{"experts_per_token": 4, "d_shared_expert": 0, "balance_bias": false, "router_bias": true, "lr_router": 0.000348, "norm": "rmsnorm", "extras": ["capped logits"], "beta1": 0.95, "batch_tokens": 65536}
Below are experts of layer 3 (counted from 0) of a mixture-of-experts language model. Rows are named router (the router's row for the expert), gate (a neuron's input weights, with its number), up (a neuron's input weights, with its number), down (a neuron's output weights, with its number) and show model dimensions 96-127. Each number is 128 + 32 x the weight over its row's rms, rounded and kept within 0 to 255.
After each expert's rows: "mostly gets" lists some tokens that are sent to it at least half of the time; "comes before" lists some tokens at least twice as common just after its tokens as in all text. This comes from a sample of Wikipedia text that the model never trained on. Tokens count by the router's weight.

# expert 11
router [ 35 135 102 159 117 136 151  87  81 107 167  44  81 150 157 134  88  88  97 109 114 102 143 159 128 114  62 150 195 159  72 171]
gate0 [130  72 109  95 142 129 117 115 144 120 134 144 124 151  87 127  75 119 167 153 170 146 180  75 130 105  95 130 155 170 132 103]
up0 [111 106 189 129 141 114  43  62 122 117 158 156 173 100 126 145  80 109 133 152 181 104 154  62  48  99 126 147  79  89 129  93]
down0 [137 119  88  86 130 147 151 106 116 139 124 156 126  64 166 127 110 220 142 149 121 155 183 123 141 102  54 139 113 114  97 178]
gate1 [111  73 131 110 136 103 154 150 152  89 138 140 156 115  83  74 114 115 140 147 137 134 107 111 143 112 205 140  86 126 106 139]
up1 [141  97 144 174 121  99 153  90 174 141 130 169 151 102  98  99 148 185 121 130 168 211 114  99 175 122 161 158 147 100  99 123]
down1 [171 127 164 154 135  45 122 210  86 151 110  83 122  97 100 146 185 222 106 146 191 130  91 128 175  94 115 144 174 159 136 142]
mostly gets: " o", " JPL", " MPC", " En", "°W", " w"
comes before: " |", "|", " ·", " km", "y", " A;"

# expert 2
router [140 122  68 158 141 111 181 168  64 168 110 130 107 162 142 116 141 184 130 105 133 118 156 144  63 111 113 148  69 203 142  88]
gate0 [147 165 131 118 111 128 128 112  97 105 108 115 150 183 143 137 196  99 114 117 190  97  87 145  76 195  84 152 199 159  84 173]
up0 [110 107 117 128 139 133 121 137 136 160 174 117 121  70 123 114  85 171 159 139  76 168 143 114 218  80 169 142  19 113 148  95]
down0 [141 157 135 119 171 187 146 225 109 105 106 112 161 179 145 141 161 127 137 119 156  90  92 125  80 133  97 139 154 152  99 149]
gate1 [123 114 132 163 130 116 149  83 140 123 100 127 149 132 152 153 154 148  92 152 132 122  90 162 133 156 127 142 156 106 123 145]
up1 [132 115 102  99 138 116 142 165 109 108 145  99 114 131 149 121 100 106 175 139 148 130 154 106 143 123 113 104  89 153 128  93]
down1 [135 153 131  94 132 162  47 127 116 122 116 165 166  96 157 121 142 140 154 121 105 131 115 134 145 128  99 154 120 150 102 103]
mostly gets: " was", " is", ".", " also", " had", "s."
comes before: "\n", " the", " a", " The", " He", " In"

# expert 15
router [ 74 136 167 183 147 166 154 166 127  57  92 116 126  86 137 123 191  89 117 112 140 104 121 103  72 114 112 139  70 180  93  67]
gate0 [121 103  94  98  98 101 159 140  55 126  87 143 119 177 117  87  65 175 118 144 142  66 155 139 132 107 102 150 117 175 116  98]
up0 [157  54  96 127 120 169 115  71 159  82 129  97 203  81 122 168 163 121 113 158  60 177 126  78 126 148  86 150 131  87 164 115]
down0 [103 101 154 131 129 100 113 155 102  99  96 144 152  85 122 155 114 154 143 129  89 117 158 176 148  87  59 184 156 145 133 132]
gate1 [ 96 122  81 150 154 153 100 117 153  68 115  81 153  95 118 128 137 128 150 129 132  92 154 114 114 184  96 144 131 124 145 182]
up1 [112 136 123 124 184 180  46 122 147 107  81  89 119 165 129  99 116 178 158  93 148  75 127 121 141 163  42 133 113 116 151 169]
down1 [114 121 117 119 122  61 212  78 150 149 166 154 115  96 155 133 138 105 135 161 151 146 137 185 149 123 129 116 170  97 147  77]
mostly gets: " States", "s.", "ing.", "\".", " JPL", "y."
comes before: "\n", " and", " in", " The", ".", ";"

# expert 22
router [128 165  88 117 101 131 108 138 157 100 177 216 108 136 100 146  93 149  89 153 110 125  89 164  96 152 135 111 138  67 164 185]
gate0 [ 96 161 109  74 167 104 117  76 141 193 153 120  89 151 151 150  91 118 119 113  66 133 113 121 174 142 121 142 157  87 146 170]
up0 [ 83 168 167  53 182  68 152 174 144 129 113  56 158 153 159 159 182 154 102 163 119 113 109 166 197 134 136 132 137 100 172  77]
down0 [119 104 117 155 140 107 126 140  92 102 174 162 151 136 168 118 120 153 139 139 130 126 142 174 101 158 140 156 132 131 121 114]
gate1 [108  91 145 144 116 124 112 161 143  86 133 121 120 136 158 183 154 122 122 130 184 118 168  72 158 121 171 137 124 124 122 146]
up1 [ 93  86 155 143 115 122 109 153 180 144 147 176 161 172 182 208 145 142 108 105 168  95 140  64 156 114 154 136  76  81 104 159]
down1 [104 111 111 155 142 143 122  93  95 121 145 122 129 125  96  88 144 155 145 143 102 105 107 140 136 113 137 107 103 118 112 169]
mostly gets: " 3", " 1", " 0", " 2", " 5", " 8"
comes before: " |", "5", "7", "6", "8", "4"

# expert 4
router [193 116 187 109 175 161  73 147 137 101 124 196 132  84 134 110 110  61 127 148 150 113 117 100 173  95 145 115  69 142 115  99]
gate0 [202  93  81 122 128 132 111 154 134 138 139 165  99 145  88 157 160 115 118 112 208  93 138 120 103 175 156 161 107 169 152 121]
up0 [131 113 105 178 124 126 153 137 120 122 109 110 167 117 129  71 124 108 162 100  86 121 118  86 138  85 116 105 118 123  98  88]
down0 [136 102 160  82 151 130 127 120 118 149 143 161 147 129 104 176 137 158 116 161 153 112 123 155 109 178 162 139 151 114 192 174]
gate1 [172 132 198 171 144  90 149  90 121 126  41 147 145 122 149 143 107 129  82  81 197 154 106 184 136 125 149 176  93 177 144 144]
up1 [100 146  71 140 129  97  99 141 161  82 158 118 139 154 106 146 121 118 154 140  86  85 150  97 108 105 107 117 153  86 101 127]
down1 [134 178 205 151 124 168 159 111 108 156 127 157 100 124  90 134 101 168  99 102 145 159 115 149 182 135 166 140 122 108 170  96]
mostly gets: "s,", "\",", "ers,", " there", "ing,", "',"
comes before: " and", " of", " in", " which", " with", " but"

# expert 9
router [139 102 114 149 126 103  60 125 140 143 173  98 128 197  76 122 131 127 132 137  82 119 168 169 161 172 122 118  99 125  78 105]
gate0 [122 135 165 118 151 149  95 113 137 137 137 116  58 145 112  99 138 149  73 129 134 122 192 112 123  88 182 118 127 167 140  72]
up0 [193 144 133 129 219 153  69 104 108 101 173  95 128 123 128 133 131 106 138 128 139 137 168 153 148 102  76 133 157 128 116  97]
down0 [183 143  93  80 141 145 175 157 137 140  95  88 110 197 152 140 123 137 142  89 129  89 182 179 142 122 133  70 125 122  98 179]
gate1 [125 107 136 139 190 132  10  87 134 132 122 109 121 192 126  84 157  98 175 147 118 143  76 179 203  93  92 152 101 119 141 116]
up1 [122 157  62 145 193 142  97  99 122 128 154 196 125 128 121  98 130 203 116 117 158  94  85 175  88 123 100 141 125 118 127 138]
down1 [ 92 156 129  68 109 151 132  93 175  52 109 131  99 147 136 113 174 122  84 163 116 114 102 171 184 168 154 105 113  43 200 104]
mostly gets: " up", " been", " former", " served", " part", " new"
comes before: " of", " to", " in", " by", " as", " for"

# expert 5
router [159 154 103 192 151 159 162  73 138 154 132 163 130  72 164 116 163  70 104  85 146 198 169 131  78  95 122  72 108 102 178  54]
gate0 [107  84  77  98 155 159 122  95  84 180 129 162 167 107 111 102  75  80 134 147 102 156 122 138  56 149 168 113 160 108 124 147]
up0 [152 153 164 104  88  77 115 148 192 156 152 101 141 113 106 160 179 127 147 128 175 101 157 109 139 111  84 132  97 153 138  89]
down0 [ 99 151 110  94  68 134 135 115 125 126 150 137 127 105  87 195 115  88 141 132 151 134 123  12 190  85  91 132  79 129 153 118]
gate1 [165 197 117 140 143 107 104 106 142 102  91 105 118 117 126  99 169 129 102 151 138 147 134 126 157 138 141  50 113 166 115  80]
up1 [130 202 134 138 143 106 114  90 126  91 100  76 156  95 144 104 162 138 103 125 164 148 127 125 145 105 177  72 167 122 123 119]
down1 [ 98 113 134 122 108 101 157 129 103 150 115 158 139  81 101 118  82 108 113 135 150 130 114 166  46 133 129 165 109 114 143 176]
mostly gets: "\n", ")", "\"", "),", "s.", "=="
comes before: "\n", "-", "|", "The", " The", " "

# expert 17
router [150 147 118 164 135  78 119  84 132 152 111 162 114 100 146 125 132 167 111  95  87 141 128 144 147 150 127  71  77  93 209  87]
gate0 [106 121 109 144 185 137 117  90 123 122  65 171  96 135  88 170 117 163 171 155 142 117  48 136 111 104 145 157 168 141 145  67]
up0 [129 151 136 161 167 158  81 122 102 113 145 133  77 138  79 146 146 162 112 143 156 146  67 137 107 136 136 126 158 132 152  94]
down0 [144 148 131 136 122 131 106 116 115 162  77  66 131  96  86 115 140 135 177 120 113 111  93 128 119 137 132 165 115  90 152 119]
gate1 [105  92 102 134  84  63  89 145 184 150 101 138 112 100 137 112 116 107 121 158 152 215 113  92 124 128 217 147 104 110 216 134]
up1 [ 89 100 124 156  86  96 120 163 161 145 153 147 137 142  98 105 165 123 133 119 131 124 148 112 159 106 195 223  98 160 121 179]
down1 [107  96 158  72 103 107 132 122 139 137 147 135  93 171 128  71 144 106 131 158 120 131 157 144 112 112  55 169  70 141 190 164]
mostly gets: "\n", "|", "==See", "In", "\n ", " MF"
comes before: "-", "|", "\n", "The", "=", "In"

# expert 12
router [177 115 134 123 161 119 180 102 164 122 133 150 102 191  68 134  43 139 121  90 168 116 159 161  95 138 155 174 185 159 113 171]
gate0 [ 59 187 151 141 123 158 100 151 140 120 114 178 151 184 153 127 144 135 117  68 178 136  85  49 127 173 100  99  69 162 119 163]
up0 [126 159 241 120 100 119 116 155 156 120  85 148 131 129 159 142 181  85 130  86 162 136 165 167  70 145 107 102 141 143  93  92]
down0 [112 131 104 162 169 131 199 122 143  81 184 134 103 133 121  36  40  83 106 180 104 122 116 126  62 108  77 135 147 129 134 113]
gate1 [117  93  92 111 124 134  98 137 148 151 134 173 112 176 128  99 127 231 133 118 131 166 135 160 151  66 252 150  98 134 136 242]
up1 [142 123  82 146 140 205 121  75 121  93 136 122 181 117 121 140  76 101 109 134 160 149 170 157 147  98 111 167 143  56 145 190]
down1 [ 84 130 107  82 117 171 102  74 107 109 138  50 154 115 113 122  94  98 132 179 125 119  72 149 136  80 120 187 118 146 145 133]
mostly gets: " of", " and", " as", " to", " with", " for"
comes before: " the", " a", " his", " was", " he", " be"

# expert 13
router [153  97 128  83 135  78  69 105 146 164 132 119 135 136 101 138 111 159 160 163 130 116  43 101  82 173 148 108  50 139 109 123]
gate0 [107 122 149 133 158 102 107 114 196 165 152  88  72 118 152 131 144 125 123 106  99 117 122 117  93 149 167 118 176  98 144 136]
up0 [142 141 135 134 149 122 156 175 101 114  98 113 160  93 138 188 179 170 132 114 123 146 169 146 172 127  86 180  79 129  81 121]
down0 [126  92  98  88 111 135 129  98 166 130 135 153 106 148 120 113 131  71 124 156 140 171 103 137  93 200 132 108 191 111 155 153]
gate1 [116 149  57 148 142  99 105 117  95 143 146 107  95  92 104  85 144  83 109 120 155 136  85 129 107 166 163 151 162 137 174 104]
up1 [171 137 156 167 170 118  64 119 119 149 143 174 160 177 107 134 147 122  97 155 143 139 144 166 164 135 166 189 102 177 174  96]
down1 [132 151  80 135 101 153  93 151 131 121 155 103 161 148 115 151 108 185 112 149 154 160 147 113 162 110  98  81  97 125 111 130]
mostly gets: " where", " used", "\",", " up", " during", " made"
comes before: " the", " a", " to", " by", " in", " that"

# expert 14
router [ 97 129 190 149 184  85  89 138 160 112 124  84 174 165 125 102 159 103 196 136  88  65  69  98 188 152 135 102 130 161  84 116]
gate0 [141 154  90 128 111  51 147  93 158 187 125 132 112 114  82 114 103 172  85 107 128 185 129 162 161 215  80 187 149 117 110 106]
up0 [130  95 117 197 103 194 108 178 136  95 187 158 126 128 152 121  85 143 134 164 141 128 172 118 139  89 150  79 123 156 161 227]
down0 [143 105 102 102 158 151  87 115 129 129 154 126 123 111 159 123  90 169  93 132 105 149 173 177 116 152  67 101 148 132  87 119]
gate1 [109  90 133 134 143 142 109 111 152 133 122 104 162  59  82 109 142 115 172 161 123  97 135 126  55 118 159 113 118 190   6 152]
up1 [146  94  81 213 126 124  74 146 115  60 171 130 197  92 118 157 122  86 193 139 123 119  94 169  64 141  80 142 183 154 141 102]
down1 [ 61 151 161 160  85 101 114  93 119 144 213 140 108 130 132 184  89 119  91 127 128 160 107  59  87 156 139 108 158 115  99 144]
mostly gets: " part", " Party", " School", " time", " place", " work"
comes before: " of", " in", " and", " to", " for", " on"